Weights of a small mixture-of-experts language model, trained from scratch on English Wikipedia.
Training: 276M tokens, 7195 steps.
Below are experts of layer 7 (counted from 0) of a mixture-of-experts language model. Rows are named router (the router's row for the expert), gate (a neuron's input weights, with its number), up (a neuron's input weights, with its number) and show model dimensions 0-127. Each number is 128 + 32 x the weight over its row's rms, rounded and kept within 0 to 255. Numbers have three digits each.
After each expert's rows: "mostly gets" lists some tokens that are sent to it at least half of the time; "comes after" lists some tokens at least twice as common just before its tokens as in all text. This comes from a sample of Wikipedia text that the model never trained on. Tokens count by the router's weight.

# expert 4
router:131153141087164149155128166136198109125118097141136147136122175164117119123096099107086106127176120187153124152151156096137170149125081155138056117149172107176154177148139125134141132135124080199149120111092077125156211123149191071197106120096156154145094098076121108143127134196124144128138127140114136097121132100108117143154141108108109042116128136123120137104102119140121090191135
gate7:202080124160130134142127115144115190163128134103127081127174152107104172098124130132069112119178153140171107077123127096115064110155089180104141171098123151149117112158128099118113150153122200160163172132141144104110129170105097161146077171169106125087113119114115098113120124086136092154107097141130176053088158129104133068141142129124068101141121185129185142108107132080108086124122
up7:059118133092108080091154205164049183104097210113111114117155138137111068112157134087151121102114096023081103094111140141100138148101180148114203132111108142135176092086120156182109152144059106131148158112149118141123098105143124144108154111101175174156103125132100104195120112143139120129101140154136094141152131145130159170127138172137164129159110121036128099144148090114156177138112
gate8:128175089043110162194107143055125176119110154149168095108086155170165135135163090143126150126155140191190152080168152170128100102049151132174088167201105138142152172195144130169125128116135090101106169083141141107146142132152193114147104106137146102100097106127094102148083135137123139133141136135069075141091167141147100089126127136140095152120204110106091163062042118073138119194098
up8:092169134124114161165120094117080125123087154161066148188148147139165125150133118135118112159125141193148102122167171104189119043118159144159083169201125185132127154155159178154145097119132112142179179098119118178178163126129121125139172168135185144121154101154129180096089153137161141092119100101130071088135099108167118157042148140125132107138172137121095117043095116088115104162085
gate9:141166107042175121104157115123103093170101105139108159078110145140139116116066049139139108136094136175118095089119109097157116183138117143186112085173175138109133140162107078144165164148130156169077145166052109185135153119107105115170148142145147124104166085083148120096198120186146124099138095177092149164127154191114155109113130145138131126119203172099127096094197155099144086144090
up9:086085087191119149113126129098156144110084132158190110069087152056153175111142149128096096117115108156166120072161150160147141093099139163111174140121083077095116180151114190141074104045132122102185176145170143165093152059140102127115080059086098110134084148177156157101109143075130176124181109139133105094123158105147094144138188091096123158127134092131122185149096095127091169153086
gate10:196173128111142149169133116088124148169187119129095152142149139107091113138114091163087113114123079074140125198121084136141058121175084121079149152158188176137118127162135180163098112170085059133140128132159115087074116119145136111204138132104158125134137120129099145141092121129123178112168130112108129067123170116087183150155068150180074090144121127147130091142120070071153148172137
up10:170163124139131112163131162118131155146163198123095124131148087134127115150124146158082128117179115112097129186146082166177103111146065187174188160133216152126173116168096198130148169129096105144112147132161106124115149116092160114192119141110107120134147117095147158130068155120171101116142125092139148058117150093113129118180119173173159050130104113135083141125171086113122082190125
gate11:151144143139142089129145078148128100176112150142138115113149201170143158162121139102140111121115128083107093170138122127198128103127080129180160107129172120184129156101151119137142125067091150164142136104086090152147088173099150131102147080128113141090128107078121112123166164120124117135108121116143134143144178150107122132090208101095091196105117102131066137076166165173079087086101
up11:123132071183092131138145134132122140072099144149171121125140172083142117132140085101188066087163125086096111061124122075172143148080105139156148136095126083139195101184099124109107088198155148095136071108137126135179131169137188135117090108128069141169086114080144156155109117133127165111149186136145140156105152146152113108121120163156124146107115152127160129145097138106134128216117
gate12:116149124081084161201097090139136109122108129114135090172108158087109074112159078168106136161126129088096099164143082125125141129146113122160117176120128080062117129157162160093152159094190156088088095146121145137175174107101121137151095102072113128154134091143147135119144121161172123177119165061118113075100163109105111088194187157105108106149137124140056149132088135152124145187108
up12:138127107104153116064106129099116148103137123092130171158153090165127129173113161132188125128087079172167087128103133098121154172092140146126114116147124139218104143077135167165130070168117112148151115144119074105071089177106148139068141174144115092129089159135149122129181077142098117084154122150138139161083072130151173190099107141124097120112104106120145130120148108111112136094120
gate13:191155120091136086105091120139065118137130175162166152119076115121140163128079118113124208121231155069155129090109140131107122108152121133136149098146145125152097087205109080131102154114122095115125111141149100106112134158120170133129099059148147116159170111072093105168174130131085190136091145107117047080092110110123135127151126163082152155126168174105138152092105066120030198153120
up13:159065123130115107110154189099117136158158143128113162151087125116171094174079154130119135135112142127173196076088134126135151129122135160135130111123112113105148074146129083105129088154107131129153112149179071124149147175189111115112201086125115098135136084076153035080136096090109176147122138123129066111136208134173152122129156125095146139079129200140123116153114091173063187133077
gate14:108109144158128126119105166223111136146137149163175128081117121108102127067137054139126108095107044176154122089154134094119130162178138089127101141147076101128152179088155093124116124057064117115157112118138186157156183119126171140168115130189136106167126158135092156155087141126152093074142082120125146127152129154097138080081126098109124103120167117081094125146170121146136089045136
up14:113152142056122115134118110122162140133101117139081121083098091152151169200141160099133124118115181121099091155098113158097158089120151158130147141105147125165147154208040167150122114168154150078097125124115100137113134089107082077123141152132066166143092132118209124127162113160129171165130182135138090111121157083124107149127104124142162126125105140151176090140102102134123143205075
mostly gets: " On", " Born:", " —;", " MF", " Best", " FW"
comes after: "-", "|", " |", "\n", ":", ";"

# expert 15
router:108126176086154091148136142089153079136096158135152201117101142140106093110150124103142029100174106128144129138190082084105129114120087184116057173193149121199122138105118058086177119087158115138119133140166127148110177126148198110163120120093152156152092161067166100135141126182098102107124112142123133114111125142079159134123145135208159133136148166160134112114118095116134086153122
gate7:104162135083141104141122128156152065137158105165117165119157151118171173104150178057149133113146164151096092071194086129082161141133102089118156142224185195148107112115111096123096176099150184134116111102130130104153153096173195131165134194094145163111104114084139105134156132122159120056171118168162140100118121107179144098166075174117080154129130128155096137158151086161109097096113
up7:120105061160169184123137115103099099137124121140136131099079105121124093072151091159156123114111107142143144165100155166149149147100134134099170126102157110087160139154106148197148068133088081156202130119089114199158109116110086124085083127152161149111129180213112145175042141060088166169115123013109114143112150167125145106074158114110146099114158099096124130104056148087121078181147
gate8:167131139088099100142112145054111087147140101102170143130139133122109096094194139109162145148137048128127145171114110105119133129137107110162163122094070121099158059131187132100051137165119148154151084154123136108110162098105117175164132107114127098184142134133054082054135139112093139052167106114155168102160101183152120100115166110118141207198156202146151083114096146125144131132138
up8:142109090090115108117100142110156090189122098134122175092126153121084101087089167132137117035163077153162181107132123089111145129140142117053056149069164142075142063140157161133101110176068121106122163180137122169110106134149155152098124084130105137123099119144150137149109138128119117112129129128185123191118138193127134075148126112185134148154093198119122122140121193130169149125202
gate9:157135127111159131132118140152127083116113202120123147112123140112140053124139130159168119160114093082091177125136133095189184089117144113165150096179128110175104108118110090151073117135113160163064171131178157079131122121145071149139155032160115144147121161131135100133163116101188091155170090178150130107103180111112099089117168121196187094204126115128145098136138113090103136133121
up9:114068095132144147149128122140103114102071144141118158118038087114140108115123165165196175210166187123071048134123125154133132069148105152110124054105096080130139155131117091117147117112105131146147143149155057163097123164107171145195080146145145129207162107161137167117097149167085123126068103145112128172105117138063134106125076088123144118137099130148123092139187122121115103135126
gate10:118147152168206107148071107186072149141166156094116128120128127168133131092145140187112108151092122116133138143128100103096114147180105146125086109132147128098160199177125107166095144121151165103133171157181127081095064072119087160172146127176159149137214121146129069128166140150183116093096082141159129125178092149058110121116112158125061123109172176120133082103112137155121098122124
up10:137135089189115147131152162124124130116067131088101037119173146156168108169092167093135156096124129078133142112064179119181133186116157087182155115152141096173109049130117135096145120168094136129110129127126187188154140094179157125142132132148120165170064152095135171136112134105128084204167133154086164076079059131146108110098114141150178156140162158115136136127119124093179159100145
gate11:133102148174069143090098188108135137153101110141148121092155146165097147184122116143148113120112150091153164184105093140115108113103078079141126105204093181112116067129070111146109126125167146121151122118097120113131097154141167068121103082089129122187159139188166077101102154149086127106178131208132126152094120130125127153142128116104164085172173126084094137160121144155081180104113
up11:149137094124101147169116147147151144098117109163148072184184076131113111135138130124202176135175105144170161103145121141116150126141162164111191085138142126113116204178159129106147094168076153109068096101137101083095169093120163123132124112173122109087133165114125149115101143122107099123094143118038115151133106071165130117088113192130072142133100151119161135163113136111198084099084
gate12:148152182124192112117121166105129093193113159160095153164134106128108088134137124149143091072150060158186122084158115090167133121104143140115088060147051135168103136110175150162154094133154103125154116150118116087166089177092111110138163134089146163062182176160108163122133118135161136156118100090138156088111156114095098166116214078104118084140083138149148076168177089132146106136115
up12:146121110117151147129130128186123149100162087131205091144090165125129143104082148150106121136085157136090165155113168172087103056145127110128174173149155159158101091095094138123107135142111101178086113105121152120085138088207082113139103119148071111201063080143164100089117143130077113116156140117139165104154150129138087101169109159133129114120123105100123133146109139069143161127151
gate13:075097179191162072102143098121095102098114111119105116092159139141125131171125094161169093100139107044154153123133151086110106145160174118145079105145088071125163179123193144083143079127152120129156140127098189149163086091134149110144137096068147131146153122124064129110149120176144134147132091124126141130164169132122127135097094163102108141140098185148148047087116109086121119139130
up13:185080222130152119079175134083142118163091171124120119110135111129163123166082088138164083085111131108106177110131113155134147136209144112103135078150087101107117114116159152129152090069141109127130192112130167111177119117132181126119163143108098149074103096076100162126168124107187119119156080125160122147147154119146114082112124146150127119103126137160115079110103142062156122065180
gate14:177095106155114113173148135102118194094072180118058154125161129194022098097095173177147093118051139160156124149091157130140108144139148120130121141130144094115109166151170109138215137123136089140088178135123123099080104130092108082160135135105152145072180141155193088129108103086080145167099125107108126149137135092171135099142103096148181140078097064139105155173094160148129127174125
up14:149153121118138045140131141118171116105135147144113124111146144111112082105112116157099076147144162119130130143198154138116143140113163104112125087025165149190154146168139092187133134132183158136127084118143056168155131145119133101142153064153143191093134158150103128116119126132176128148133118146145144135134092130059147177149133183113121085139197094148122082151200126162141150103065
mostly gets: "\n", "|", "-", "==S", "The", "===S"
comes after: "\n", " |", ".", "|", " =", "==="

# expert 2
router:118166181093108167122161067141128152146177156144107177102113166114093183122134130142098116159214134204135132133121137132128161113055115147135135088149139146159150165137126128046129112142109082208140107129127147158077106121150149152188141131114153179115083118080157133077110138093122119125126151162098179151138186108093120108153094102161146122117146096128097158146111138126126141141168
gate7:147115134150121125163116129155116096102173152121122148193145119134109121177158171059150143070122114119124088150124108123151093190060149076112147163142139128138136162132156139123191086137082096107102174121110143098124095088161068188122158139150131137137113142088133120056148160146086061068124134197110160126108110089148108188144128112133161145140165106169119076189174091147134082149100
up7:165113100097135141161108140075098121113192098149118146129166098086136129096116129170144142120105149124163107119113147137138122189091129153088140226149165116058182189088089074123088079125138124128119101175144159188089141103130099102156142180133091122140097129107070093104113134147087140152134109154108171097121098096181108074079157149153133124127148181101079157137139122104139135164170
gate8:128171151089105107119118125130140083081134144152097167134108132072120162087120097134131133115162119058119150127078065128121139161152132090137124163148116156100022111086152149095084157170194112164070068130142159149127135138110101148071159107104120106129182119127134155114095211130162088127137091074077152084091149134079104142133052117135117125140107138158152087155117130070180145125118
up8:126132126183141151167110113084090146152196141135124101127141187169149170147158150135094111107113138113118099131166130137132127130160151119148127135085113134144191081116108130157096107121138146093166149104142103083123073152124101134154151181194144172132072159167132162120180059114127089072071153113138142113092079113177136149135167123109154158115118173123097156150130055097113110160137
gate9:095127227114107129091175165164121165121089137195127172080104168104130110115108183169122133177157142139164145146127098089106140099121130147142115169105114173133155133151064126110114181122064149184181154187124126164117090133096165159123133060147091199078107150113182128151112100115129098109167161153075130086183110149091139086142156107123147155111157056126154145100117108076081167154102
up9:138175141082104126042180152133141165106080138124150161076165135075130164118143140148135135196145110152121169176159123127102100139123147088194166175117146164180177116156092060175141118082128093165160179173146078122111138126091181131083083122144095211136118111102126151197180099108124137099098187163027100072143113147116122107097144095166143163150159113157054095092183096051113104095135
gate10:135149120122172161104103126182163144150144178111068122167120097105117196094140157094125086135152093118118130164049093169132119096145133146140121138119131186118082099074136085135169084059066140110098084121159089121198097085114059164126075195075109097149042159157150109187152109118160093157156154098072113121182107141115118141183154146153121150108158145196127082119119147075163123122092
up10:146097111107097098148158142108169111125096159124204180159114096079112178143140144085079137145116121186097155144092116135164147103112084155145120140172109137130148121136131135118132122072169108188083066137147149094137145062177127143129093119130116095132070161148157109064164084156125120126108173136167115171205120156068101092201120180142185168144153166137129100129168116167109026170089
gate11:149186188178119118165136125117115182128169101119108065132203128105076067111146161148117068110145136137141076109072115149118143080095152087130089090141117140111147117058145077099169151131099127182158133159159138103129128143141133128091118153111111123111126143168115155192188103134176122116164149155082128147144138174189147210115129094073100147112121095171086097157110155145116122125162
up11:096066126137106180148145105112105155119119107196096100117066137142128123139125156142092154113140132117106073088119122110137124085104075162153180100154142094178130181065119153127106142198132111091147159073100155131111108183065147174162130083189133205181110166150121155130195131118153155161093134150126110098087134168152136151142131084214065139123081156134053134127128122122141123105101
gate12:144140173177145070122126063111046069119108128112142143119098148144065104107146105089111055147127148146115114149143139109178131128121154104093087159109084153078128150191140156089188133117111110075106147095138117101070102171130125135111138106176156183129164102143182083113143160113083122133133067161120145117118140154097112147144129123149052171176130056106151211119063100189147111151116
up12:160158122146140122144082124113096097148141126144102151125137150100115110101108110155139093126139103137126099153170142172139150184123171097118066138098071117099159124151093119108109122158145102105111126081192112130061128119119090134214139136108129167160078126129176087139145140094081084124116116162122116178126143086135141084091149195124115151168129147198089095085164095136065085126133
gate13:129142142140153161158111104238107090155174097090088100113117149159134114136119126132127085152172058144105094191151172157097073139154141115163171144125122113119150126154136145096114087120122120135114144145102126114109095147156086137100146147133162099071132156085148172093121168080170083156157127155135141159185141075064084150111176129126121117140154145121126119097056126084098149087135
up13:098097183105064168118082081157119110148162108173108162108148150153111128153136053090100115147164131108099157120150157147097091089119156083130127183142112106188141099104130180114066116100146035117079169058156204104099040116129063145081130102128152149132135133139155142106141185140158135116101183126089131140173179077144125105131166098137163195147141117123115131163118142119084098137145
gate14:158103141201117155134156120135138182166130093125133147147131126098133142129146124136148102123157136115129131148080112116115133198138107146130134128162142160072078132181155136118132092212128158121141134115099107161104114151156146157141148091045118155084161112086130084200157126136117097106119050114069057157135072186076139210126092170149102213167120149211153103125115107135170118093134
up14:106117104121157134140089136172126157131086185122135141085154113182121087114128209152088125112117132118086119083151132117112106084083091131134179130110127122137147172083119112155129116048082159169085130134167115126095091133077186187165114149190145131195126102171160134105091107125140205048110138108113142144144162163148143092116128111149102126127061073081155170167096157129132152129157
mostly gets: " b", " d", " p", " f", " l", " s"
comes after: " the", " a", " and", " The", " an", "The"

# expert 0
router:093121139153140148139134117106125077148113134099103169075090166198146134160137089098179110131167135131110132131104117076072191114155170104124095171173138186103109142138083105186172143085142110146090125169125110094184200164145156128171124123067143179116064144136110102133107143141156124115133155136127188090117141187129176083151172150196090135106174069142094136128134079093185131151121
gate7:176092113187088083193092112131112098150081134140106146119163134084099128170112120124187149117135233130139078102161084077148134175090150096156120137095092110148139153139138060157194137118172098094119186120136105143117154100117115147108096109146142135108116145163120108133114137128181065120143117117141205103134143108109165076094059098144117106064133090175153109151081104118134147118098
up7:094116083080149145142131138089169126168135129078155118109084142095190163140125161144047146126094094148133180164127155103124149165103116135143085107131149126156117119152095143055111116078074163116168125140042152132127152077142106188135157126190157135152139080119120078161157120100122167074172134186172091125120147127120081178152182143133101134093094115089129213126124195162096183146167
gate8:193106154099145145154138146149090133105101131129195120085122181118138115099154141179172110190163131129081073101102162160117153134172181119179094106207111127114164091120154140150174106123125160124088102108193141158159133149158146079097172126131070124150222108133169118106105118109089133105068115108110114072148120107131137104113114112094081169102097126122171102180157144149117088168145
up8:153119104166123152181155075063127081081144166105082111142100071195135154085102147164136151110161069140150174134157127077118125104096116167102153126110148119095089086118120119170145101112170117091160118142114157116104063154126127136138141154140126141066142121149120097114164138127148123128022109205043178163141121116221188099123164116149126107169126093125117100150187202147169124109133
gate9:145077125106161091124135112047114130192163124108156113123114162119125141129120130179125058155097109140049131095123165117135094040134192089159047196128067132079097124115127127094106201138119140080136164129106150155159129133156115162120149114082155177153098128092107154111121102143173112105136084160096079131153151112165133167135123168149109124144088093125100154158124147145124166136130
up9:136142120110175129145157187166119162111114095097110143098179067149145133086165078137091142088172100125141121145119106116113128145164089150140167120116112188151148125178152143079149138116134123057150120218079160039132162094155128136108170115166090194120114144076152148115089122086111121132131144107112106137184111133114124102148096173113183103195104120115130113102145139212101157125191
gate10:067213091121116177119149135111150161153096197196129133128130136187147142085123142101124158165146123120117086096125148074111130120139139115148163120189121124043133096128116193150096123067146122171123139118200105093102096103129121091212150125111114124102068147059096128102129126115113140100115089208215133094127101151148131127114153188200165170132134094150122138162127097123090082122116
up10:174088060108094131087067047139149037126090056148126095093140131089195149117129123116182085147188123158173146097100167119142161177088147103096076133173110145171095132099134128136183137144120104107068115183050109105108139134106142154150094106162164164093150043152141124120132190130120169135215170053093122168128184167094167138105087110096094121124149122121120168144080191067173162147146
gate11:103148127142095113144175161154054074152091077144128131113138126108090095159096206157076135101150092187131107140123114156102102153151119131149139112165174186093149157161185076149109175082148161092107102186105154120135115058131129166130116151106138173182053134163070214105111151146117121138115138101080121149126188098124175107182116114115104146109089153080150169162109110084103151148130
up11:116098172126107165186102128069127081133074184096203127161122165127081170054146121133164155178109128111146149135082095106126141079117152199081162125091147137113156096169087138131163156144105106112156170090242127130140105122131087145169128158158213176140139117124171110128182142147132099132112062117089077078080159162164115069134101114118097105105150137124135104161090125104093090143162
gate12:195170146135128127119189151214140158085159099110128063124148120124078140124138114136144125135107122102131077131094111152130116138175121137158145125168152140159093140102088171082080071125110113160120116132147104114087133129163174141076111076127131073175120119117187120134127119162108101117049120130089145166129125075161086137107175142204149131099128083053081121113128133120202137173168
up12:108108127153075125157130185127151141163085175137170073095132150136139074089160093181112145088148189084108127119110094138169092144113106121131105104081110047151119082162117110121202155116139167160085140157157117064162145128128083105153189216204083159085120109110147087161147131126175137084145177093127187123148090122127103152136097121125117141139134152247129101155160124094111138123144
gate13:147160119180094093076090164146137135098110170121177076141115153111147137140136139144137108196073063065117119141122172154122108026133141145113081102172090084123144111136091097111179115095165174145160081185147094084123144144184128106112121137138102090140028099089118087169118158141131136097146085108145096110148080176081154126117120050153085110118118114127091117186155125100156125149115
up13:137121134107116144180103109139172124104147088141105120105020139172131194120123147159157104124092121115059186150072157135080089189133151079151083133187142104142152085119085137105091121085122140159136141126148036091091146133203115181097129197097121108147109102123117116109160112143142137103151190108163126168134131131131148052141149167134068132113135120092124135146126133124112162133143
gate14:129127096127120167108156103062108086096094139133116125112078138175063101145160173135160138153167128188102082187146163084110149117108107124103075135097120158117148168176139124088128179171208114121114097147156183082148106118161123143180133140137148159121122149113113131133119096100078153162124108134164176052110117163165144071103169149144120151149133111079122123127131072097121114110138
up14:155174085115126103130108157154102094120098079135116137130165096093137135140085125133060111095071114146106170151126129174107150131133135111151153116111108114132120072095097072082119084052089168222094098106118105130110194091094103122116164110130193189130112142154101160116184142135153126095130118185115138160144116067120158167083166193150107183098107125184134135114136139173116157122133
mostly gets: " York", "ots", "ty", "|---|---|---|---|---|---|", " the", " least"
comes after: " the", " of", " in", " P", " L", " T"

# expert 7
router:138110160123111135171157098108178042173150158143116238143123149159094088114192053110121108124186107156103134097140152147116138075088118086171122174128140129154139162148108141125123128105152039134120081142099055127134161108100133108161127123125129098139097122139081125193143138175088066117194192170132110122151150141119181113135124144174130094145136109120148162108106156108080106169120
gate7:112095148162096131052167123157136145190147139104103129076149165118122143122167098151181098095214123060122102081122124072120109168145196127104122193147140120070089133183158123171127155135140090082196144090089075093149137098164124148159116126119100125133143057145140123119114130119098094101169195132107128058096102165155159101121151182092132165149110157156158153145079140118177145100073
up7:120157164113132138153093135097137092130150070094167100069136130145090134176079164136170135175061121174103121150076105089153117130182080111138143081120138162184161090093120139092124134109161208119128185141065150123079111121142149070153162158128105154097104144065110177115163151082137141156136136078121134147119153088076108167116162137120103119137140107106116135162174138107076119147162
gate8:184127131138123088152100096117078048158072143122152086132136099169104115147115124115056091127102039049096096083155125069145109082122159145098108129194097113130122213109141166101110145161139083069113113149204140114109167142104176125130162155144139139150065148099078171149161104114120098096137102136067044139164166131135124160117167118153153105157124136096108124120093141144128118064069
up8:121049119096169084154119128190129116079078162132085102160188142166136101121153168037149096108190081080094137168167125125123083118119129135067119108086121129160086163106184097163108167169134084132157174129125092116161124161140157128113096130146138121098120200137099121113094164102108097214181118129122111099144151067078137127129128097171078162179132118154128137072163084076179106127138
gate9:147072157160132075088144129161148121126137149126147107146090195116032095074158170144083147127105152089128145158139133163124153121076112115097141122161113190138189127198157138113117156144174156093144128123097132170089142120147159149118052091126118171113146139128149138122113202134125122124156098105138194138129156170191043104151094110144139092205135148179136169071079139022090090159114
up9:110162124114078079098153082142146073112112141136100055102094146107180161093063110162147134076060166077128140146164106097150131143097116141112134072115076065145134161132113134128065079187104059187174131121083152171132133175122128148120109179182149133173110131138161125125112095150181090149143113079125161161154193121124130138161083114141192150092138111146130131131102108108159165184089
gate10:138117104114097093143099164218191097147146161113113145123061109090137225112161156104142098125160171120127114118105151121087113128066123131163121125183101105123126154091155130129137100134097103130144102096098163031156143141100097202120121237099100132129151180084136202150113137136086156106138163097116122110106154164105134143130166143115083104128165120135156136159128112121120107113156
up10:140165169112138130128177036073126131146116086139108168166154141142093109173134048174110176106119105106101142078103080133135129096170127148104119137138070108159093164144128126096126104154118117140102161137138150106105082171135144121151143088136138118182110091148166111066152152152140092168120074154169113140189160119192117123136148183147152108116088160098149113173104174066175141158126
gate11:133146141112099145177088140151095132132091107151106136148139152084104085158129049156075141116124090157136127142174109158151117116109166188149124157129069126130132114127161209070102153105184153150121131109065150166153100155148163152182156114116153124114135122123122155178163071077154063130135179114089124118184141216131083120159065134131122118118101123131088138112146104207152101184093
up11:112114174107143094108166101126098173156102133142123132127124096122134160142176157124129118103143129130114060117107078096099087120106144160113053130119163097134151105160172094107117086137116179120121150071102157108117165078084160054114114106083118100163154193096083118125174143156082115111055097151095159123134130147135140100080173117184072128119102117161123147091132105134162149059147
gate12:073115122163142070133128086144099122109152136152094207121127127134069101116134131100089140123123126153109150087068146124168087145055129167139140141127080115119120163137149141168143099110124057095117112171150103085116138152109135174152094094112129105159198137146151136154112144096134173170137103137144090076184128134077137077152172116111134169142107117134163112116115103131211096144103
up12:152102121130103130111158088120071199103128133122153112110146163149067180150105162150147177124125160132113075185161090149136120050115104180121124149164103134155138108158105063101103184158100110165114090095186158145105155101113123085150123176071200146137199127147083142143119170135104131099121104068203125088157113053118117096154084107155123120126130158169080159110171123181084187086123
gate13:124133119129154140117129105157098088101165147118085163165125127118080157108113148189183156166131135137138137093133103117131130091095092147151111147113089130119151076166158105072167140111138131169124146169086139104152145102148128121096126119109163108116109107155135146119088115066131132134132176156174091040193185109153141125158117134131166089107091139132124151101168120140141119066123
up13:124067130128149181100104108100152175092162129097095145209187114121096070170118238119134149151149117108128121132163121104137107205095185110114153157119107150109162167128148133156123102091128145095111135126132117060099158162138160134124109122118093198161079109120126080140139134158180121141153096131093117140127084080144128126121184136106100176111166170122105097149118169140108127132144
gate14:114123161094081165169107117095150074163139130155152113089075118099075123115101157106131114107164159102158108123092133085183164096091090127127114125165134112138102208162178137127162111110112125126106086045144089140130121099096063153097118157161164122135107135078112108121151119136145118075116154137082090117156090081122126117175136115167073160145184149124138160184149145147107144172083
up14:119122103100159178114163141159130178196088123138153147141166162114141079152106150161127159099115118129096110087080143159130120109117103187096103114169161050089058106082191120148120088110106141109149196111149170064161119189133057115109122084154112095176116170106077102164162097162142127129121140143104143144141156125148161139129085121176132143156103133131170146150087100101157108072143
mostly gets: " a", " an", " that", " the", " which", " but"
comes after: " is", " of", " in", " was", " and", " to"

# expert 11
router:134074186146154101110129127101154102166149125148117151145126165160124136127119115116138121106144114151131100129199081081085152112072108142102148137152112117174115181159080101130126121115143137140141085157146121146128155101102160119148158096098135121134099077101077133114119129176101090092121119145105120109198139110067097112131079122116148119077166158048099141106126082105127109138076
gate7:131108094137106116055170133138151164204121106115157135130131139131087115167160102152169071138141180132110090109141118116112167110106094082115149150120151191115102164145146121137130182067110143146159175138080181151157086112127058132138127174197095184102102113143103142084153073190139165172143134092111125129091102139133042113186103088098179157133084132136143123117141159170134106130144
up7:076120210134102139179119103126195090098170151152093154136129160129191099100115124113116132114101102141151142123106133165143128089129190178085093109095111079124073102072098102148110067162164104102126075122123089106108201131106121144129087126073158121154125128103155124142124165069085060061094129165140104109177137084099159124115153157084078131116118151126106137117162115127179130104124
gate8:079125146120076134100160133075096133098155064132119107147070143153180126170160133058164102104169166130075156156110080067129112109142106127113180090129113125134102185145082108112126133147153125122132111105097203171160119117149138122114088094137096146107128101141091136146121096045147143082152091121115137075130133150128108129170142125096152157199083115106125194064218151126216166153165
up8:107174159155132151093085143124151142149142143154169112091131182097075149097110113139039101075093124141154130155116191129082177119138148060109120130111120105146102068119126162131113098120082153173086153154100114063143082173048091125135177170139175139152134166133164110092174154097142159141174109137093160161101148186082123157096175151116176104094142146132110080133147095140105196134098
gate9:093196101136090044168108138176160095193116090103096158151104165129200134095115092146123133114191141087115138064129133088128181180073145141137079183131136103154169144145125091112139185099145164114099157148159142103130081120112144160141151145164127127115129086150161164142050131133191109132167151125177138069163100121106156157096111120080153127136115143128159147113102106126183090089134
up9:106055145140095201083108051136094148116146138151101140172074098124129103179181204126159115122143130140125189133096136148142158169174147122176172126157101099091073110114162155153121058084179102134140143094077119124144145127122101080111056095104099126157078165129116095173206099175100118110108129133120093124116099129093156071114141118137084140131148108042122157160139168134130163191163
gate10:134094137167144135080102175143089125140133126165083176177075158116128119107089108223127125188134111128131124092150131145054146134099122123067103128129145098145110136174102110120136188135121137113158065116118086159112087145122139111150149112083120137173088092127177104176109097202095155106154166128116123136131166116140096170055045074154133121130114142107173158167122196098135141143084
up10:176130154112117129130121125090156129089087138092134109113107130151138159141190175054125150103098123114180129137105130108129109134192130167145157119086146168141157146119120139111137088122142144168136137131120179117149163099132092139131092139163139126092111186144149131094117127114139127090100100129159112132102103150117094135232119161106131118107118064159081127044092123134140041122161
gate11:149125085126085127138175114129195165072101146141114143119167104150165143134135183127137169117159113073081137110108096090100115092099137103118094083096143119128117132127146082074152052163116134142107117156220113098125159134035111149113130160129100144161171121115150127104149167086128098172175139125144165156115172095174109088148125221143141118138128115116120171094081085155169162092054
up11:113109156156139071133124092112104080201096128137158143147145119119138141100108077110150129126102154185136130154130157104128129149131115139062093159140147104070122124142177183130186159093082149148149129125059136131124115058182180089101155104189135124068093076165135157155118133190083161132105105175141117116125081143065151138155118078210101092122135088145144100132124178105134178124186
gate12:150196144172095068131151133143133155134152125141113108186158140198198113095154128124141158124142142131098139153081094048099127162084107107132135117170116088185087096129144156105089099154114143098145059101030124113100113137155113113080089142103114137113133123059090112153187112176128092089131150095099145115120094129116178161148124158172159144149141184109140141123177157133079172101129
up12:088152138113095104097105134139123178152188076106079070143128148133118126135124138115177132131110170099104153160155129056121127066079122098098115134145113103141084094138104126143152139086134146096147092124123111166104145085149103116071143122136099136136131148140151099170117126153123197097117133142100117134177090163147160119130121110093162122150112142126106102115200117096114079157132
gate13:116061100079121062138124132097113097152142096146137117135095115167109123117132155126099092113151065153118178166134144197080152053127125115142100131152186133103091150118140149115104177131125139163114060085119089133104126157100105157082121102079115119128147114161127183109166127145141125142128144155074147173116152151139153138123084130112154104187111166104186119134115165160103145121144
up13:156178145163141169113110103178154140079115119130089124132148177121153100126138098131204170143159141091169125084109123078169120145196118084152173170140107104071163107144115072134148168093119102110163179166114124128127146100106174121126138143207095071064131156105096148082079142137136124038118106151100131152121167110151057114093135126166136121111131091127138157174162090063109104104137
gate14:153153121209157157153130138063091090153116099142082136179089138119084092154143147152180090199142120183096129151078155123090104092122151138114103130055106149133176120151047174092118123151168146142157137102052173139128157126073151133150161071065132155126129114122143132071110119146150089149151105157114194141136129133097102117163107115090127124159176116113140174098104137135172106145141
up14:098124178128149092125183122102100128157152150078132171128127150132202149165120140197140114156139087114171111138092116105180157117081099124142142156119138096098128112080157090139172084109128105165097186149147156127086141176162066144109125198081053125153093099163141166131185087113139098091158184117168119127134154142155087170113070083166149134103129211134137136127181155100110141094088
mostly gets: " 0", " |", " 1;", " 0;", "]", " km"
comes after: " |", " ", " 0", " 1", " 2", " 3"